Weights of a small mixture-of-experts language model, trained from scratch on English Wikipedia.
Size: width 384, vocabulary 50257.
Experts: 80 experts in each of 7 layers, 64 SwiGLU neurons an expert, 2 picks a token, a softmax router, a shared expert of 192 neurons.
Training: a variant of Muon for the experts, 557M tokens, 5276 steps.
Below are experts of layer 5 (counted from 0) of a mixture-of-experts language model. Rows are named router (the router's row for the expert) and show model dimensions 0-63. Each number is 128 + 32 x the weight over its row's rms, rounded and kept within 0 to 255. Numbers have three digits each.
After each expert's rows: "gets" lists some tokens that make up at least twice as much of what it gets as of all text. This comes from a sample of Wikipedia text that the model never trained on. Tokens count by the router's weight.

# expert 21
router:109096102145123146169139109111090177139142056127113128085191127152131123131096095069123111103111144081181132069133184158123133142201095138117077163146185131070127083147129099119108091109143099
gets: " 1", " 2", " 0", " 3", " 4", " 5"

# expert 49
router:156138182141184156107086112077123150113101069155178106096096155160097130151168121202091156076149138147109117108138141156106089189162114115131159139146145090087067111146152111159134094129099133
gets: " |", " by", " against", " to", " of", " with"

# expert 36
router:178153103157117097074139100189095095125177111137101132145170114129144125122091164126104096141154085033167135141091120092139120162110121105069112103094127141175144091072126157092107083162096088
gets: " January", " May", " March", " October", " June", " September"

# expert 48
router:138162099118089082081071169141148116137140174175108081133105085105138142190137172186139095116089125108101141132091086089110196122136115139190131124116123120135111193182154195126124097132077140
gets: ".", "s.", ").", "\".", "ed.", "a."

# expert 47
router:104150126128121133059069081188121168112115167132097111210165195120116093179133116136126179170159123175106192151060134127139137102149114118165099168192138114149122118148075154124102096065186130
gets: " ", " /", " \"", "/", " (", "\n"

# expert 1
router:121154143111159117179101117151127139187108104169117182143123153103097184120166112127105191095136066158189117155125130180154089166162103149121128086124153104103087170103175141110118161131154146
gets: "\n", "|", "==", "===", "==See", "===="

# expert 14
router:139118104152115162127149075096138157181102105137149125149132083130121173101057154168205132142150088068100158144098089118133150190109124071148110094062127112131123117159135094138165123083069065
gets: " with", "\n", " by", " including", " to", " of"

# expert 54
router:136171098076137099099119109156150130183123068134137103149139114059108109089153167104150156077127157121116159107093141147122105123111172153136090149109162122089166109113118154146038139110127109
gets: " of", " two", " other", " three", " many", " several"

# expert 20
router:120077153201191094114147111161122104096141176111083149090134085179085203114139090106097167087120161183146105132106202101162163145144111161170131094136124125127156114152114147129138164184181147
gets: ":", "s:", ".", ";", " by:", " Website:"

# expert 77
router:108149152082087085120131183127121098132103073112124112096171174159143108143157138165118150064147132106110118214102131173083121090113166073090132136085127118122178083110160187085125176157156158
gets: "\n", "Mc", "(key)"

# expert 4
router:121159127114112181178120157098135173126101143165123109124101185127104069128177152079117121169102165139055155079194072113160133199169111117086183104134109097157150125132148095129063083157158108
gets: " a", " |", " the", " an", " as", " part"

# expert 41
router:088086198144119094035024163103137076137143162152099129147099128132108096123121077166110141106155098177106158110111128157131132095166120112140141072121144118158092113159105164178173133123176144
gets: " was", " were", " is", " been", " be", " "

# expert 60
router:150148190124141106187157078131092154094116082113223136084152104075183175154165159133107072145152166116094159153141147107066132113107133140137073108127146102128106089100100138097104142056098131
gets: " for", " of", "ing", " For", " on", "'s"

# expert 9
router:162181122154103108194116189012145127109136079162152181190132094153081121107136157046156142089113150127111132175144116059183163200090132133193155106073138131125115131136178120135098141135118088
gets: "|", "-", " from", " like", " than", " between"

# expert 71
router:088138112105102080125119130109118096139122072093129105082168131089172135124100107214168135112098115075150110129161144146143171126154120124080107141063168128162129151117184152167165159109173085
gets: " he", " He", " had", " has", " It", " it"

# expert 43
router:136164135144115106151158075142104129109092127173075121087053148176146140120063164140099111200096116137111081098138107090109058134182122158151153116143176131099102175169120110125114180102143150
gets: " to", " |", " through", " To", " until", " via"

# expert 78
router:117118122116124174105158155124125128181116138155137119116187196170147083163135109137109085153193122136085131096099177131109186142156123150106133069155121167125107106176146127083096139160148128
gets: " is", " was", " are", " were", " be", " also"

# expert 18
router:142144203085095155173082089085151104106140102156092114100113112125122167127138068143087118106138212170119119138146114155161107097149167162097127148114119166177101173152091153069141184156167118
gets: " after", ",", "s,", " (", " before", " (S"

# expert 62
router:072130193142146151108124130198140103087107162088073110121127134116191153082161178163101125088117116137088097080173116135143080067095100127148098112108130154135149138175146131118179105149128132
gets: " have", " had", " to", " would", " has", " can"

# expert 46
router:148182141155143206182193098143137201087126123159085174134137100124157063106111193094142148127135157147121147147174167156145157105124150172182109128090166115121064149136156106073175173118065034
gets: " from", " into", " in", " within", " him", " along"

# expert 25
router:143097098111110117167134154134108164147185159149132113158102086143132161141075175117116186116150073090146159185086173088139178105133123133153163072141142139165136205086134124112146196146158172
gets: " that", " which", " who", " but", " where", " when"

# expert 40
router:111141058079081143126108083098121041111084099136150112112135221123126109181173143156063087028208080087090121205133089084119129104102113187110143106191156179164106125142105134083176139175104102
gets: " in", " In", "In", " during", " from", " During"

# expert 8
router:103133146152197146114111142177144207126105129097149111116075082166107087083151161128079179180173139136118092181091132131114135167124080149127131100193118091154116121181110133137132109098144141
gets: " as", " –", " -", " —", "=", " As"

# expert 24
router:095166118160080088129088121148132149161171090144115114168150065157114126112167078136080110197144097141142174127176146083113155127112110090084169102172134123121155077074166182092117160110129121
gets: " at", " by", " |", " over", " of", " under"

# expert 27
router:123128149119166108088128135110136121098096130136150083147133129079129057120105177115142132129105126123093210092142067112108125065199202162122105140121114123109127127155131172111098103165077126
gets: "\"", ")", "}", "'", "s)", "]"

# expert 53
router:116119071080120102163119110122150163127145154151155109083176127099108203147104143114107165120166185091117147130154116092135101176166133099108142099134173171143164153128146172180088144165195123
gets: " the", " The", "The", " his", "'s", " His"

# expert 73
router:099112101122137061120150116018110113115128112134165104135078130092109177134204158140161104129178124080143179092125141114163189154094146102149143083080149149154080155135102162137155108168127163
gets: ",", "),", "s,", "a,", "e,", "\","

# expert 55
router:088127090144060135097109088206089136119093145076161129128157178151166096109127113137141165156185131149107119158139195093175170163097101150110142131144121095108159103150131070123109130122100117
gets: " one", " all", " this", " 1", " no", " each"

# expert 23
router:131129189144143105111184138175131169117102159107123165093089115143088111117114139095197114148129155128115168173175134126129125098086125140111080134132147155140078127154127072139162081062114085
gets: " |", " Engineering", " Health", " after", " Management", " Business"

# expert 30
router:107108082091080173125122140188148159134128149145124094108091148134106120103088094059146133145158146142170182129117106170136127146155140085094185149120148092164194082108181088184090077144101132
gets: " a", " The", " A", " an", "The", "A"

# expert 7
router:114073134139141082098130209121121148115171067099126092108087109112093102120109092101122129145082138098157111099164154153106155083136109081118083129121056149160173135089159088154142144085111133
gets: "-", " University", " County", " School", " City", " District"

# expert 17
router:126138182130137118143179066119165085099115087104097142189141086103111138125126107128158156137092208133125109111130184081129135162067088098095158144123148140096187239111102151105167117164117076
gets: "\n", " =", " ==", "===", "==", " ==="

# expert 22
router:101164101138138145065097094096148100089123155105190150099167165121053150119094158151163146121156096107130135076172047131139123131071124126099116149072142148058204111140071179106115128102138101
gets: " his", " their", " her", " its", "\n", "'s"

# expert 38
router:146082125095162143064117110161134151068167159095105133118135144119111120131164112091142076178142087085113122116158070139133053098092123155162121151148124083090096134121136103183096162105106142
gets: " |", " Total", " •", " local", " total", " Date"

# expert 69
router:134144154097140153103137108109144142124122171156186160089130163117165171143135185119123118171091080184163132108096086143133123157097111091105128089169113110125132157112097131150103127193148145
gets: " American", " National", " World", " British", " United", " U.S."

# expert 34
router:135106132175142171103140169079145149142052152098165129080177161133131125141080126079125118113149054202073117083092110127113104115107086099128129113118126100180102150170116179106101121114083132
gets: ";", " not", " did", " the", ");", " United"

# expert 16
router:149186109151124140130099130124126179136104125144166128108162153150097099117111078134106133100076100122118138104149101120159087131166124114087135181089129076107166144119072101112170114141165168
gets: " 6", " 5", " 10", " 9", " 4", " 7"

# expert 56
router:149117108198125148151108125190160191180146058141064111133128122071094157099120094205103134098092103113099132103098130148086153166125130143137180126082133165098130083097109069107097110124145062
gets: " |", " only", " (aged", ":", " (age", " Country:"

# expert 70
router:178203125152137114201071141089162095141131096194081126140068172154085168160133090105168121122200187140175129119117122069113100091122120113146164108149143199120119121134110184209116112154175156
gets: " L", " T", " N", " P", " F", " W"

# expert 39
router:153134169134146062117132092166070075149096133146129111168150123176147127130149188144089145083187102038074114142116083133071094142114083183084079099120138162118096126080122154089089168109073111
gets: " of", " in", " for", " de", " from", " Of"

# expert 19
router:086157183114116116099114169116129109119145121178135112175079139109137117117171105122143085121114110204135158170105062148129163096126105104132109103126126127101153136123130145104089063153121120
gets: " St", " B", " K", " C", " S", " P"

# expert 37
router:112137176155140113179143153179160162124147100083119117169128163104108092124121162124168171136108140122164126079131113184148165114117097185158132141122113130157137140125098156144139136120154073
gets: " on", "-", " |", " On", "On", "="

# expert 59
router:159161108091149121113146181180148123172099186105142151162153165113105158144127146131130137142119127153116181132115124160147066137124113143148103166078103116130159176128095149119120157129091099
gets: "\n", " first", " second", " third", " 1st", " First"

# expert 44
router:116156131162170108154141166111134135144100180141084118159129137056107088135181133142081110094178156119112179105169108103120090107096131160144165126165146124101210122097118089126156100178113171
gets: " |", ",", "s,", ")", "),", "es,"

# expert 66
router:095123146165104117141113136090159094113134123177144154109094094120183167171130088105121075102148135090111121116202156190145128124200118160085170098091129134142082124147112161074134122031100154
gets: " |", " played", " said", " 0", " wrote", " "

# expert 76
router:118105126163126176106195113117118077178097157140126119157123129105139115127155115117130195105134164155200083092079089168100094142081117139154081103082155149091125082118144136098166090122168122
gets: " |", "-", ";", ");", " there", "\";"

# expert 11
router:100106096165100166133103111099125160160095145113144167119142138096185117102100121150148155120157082152132156111131065115138126070097126106171156153092137109151153115144146133127112112094133163
gets: " a", " an", " |", " took", " make", " making"

# expert 12
router:148092107140135136135130143075082097128167089140122123152139179117101182125121156186137153152112141103075094119060175056152152084109142153065165101138136084118044157115092110150094094119141178
gets: " and", " or", " &", ",", "s,", "),"

# expert 45
router:138177100103229172093077081128138157074218123101132197095144141085208157160129150114132183086166140130131113097110094050103114131117133095134080083146163111122161200093124117184145114141137093
gets: " the", "The", " entire", " whole", " Official", " upcoming"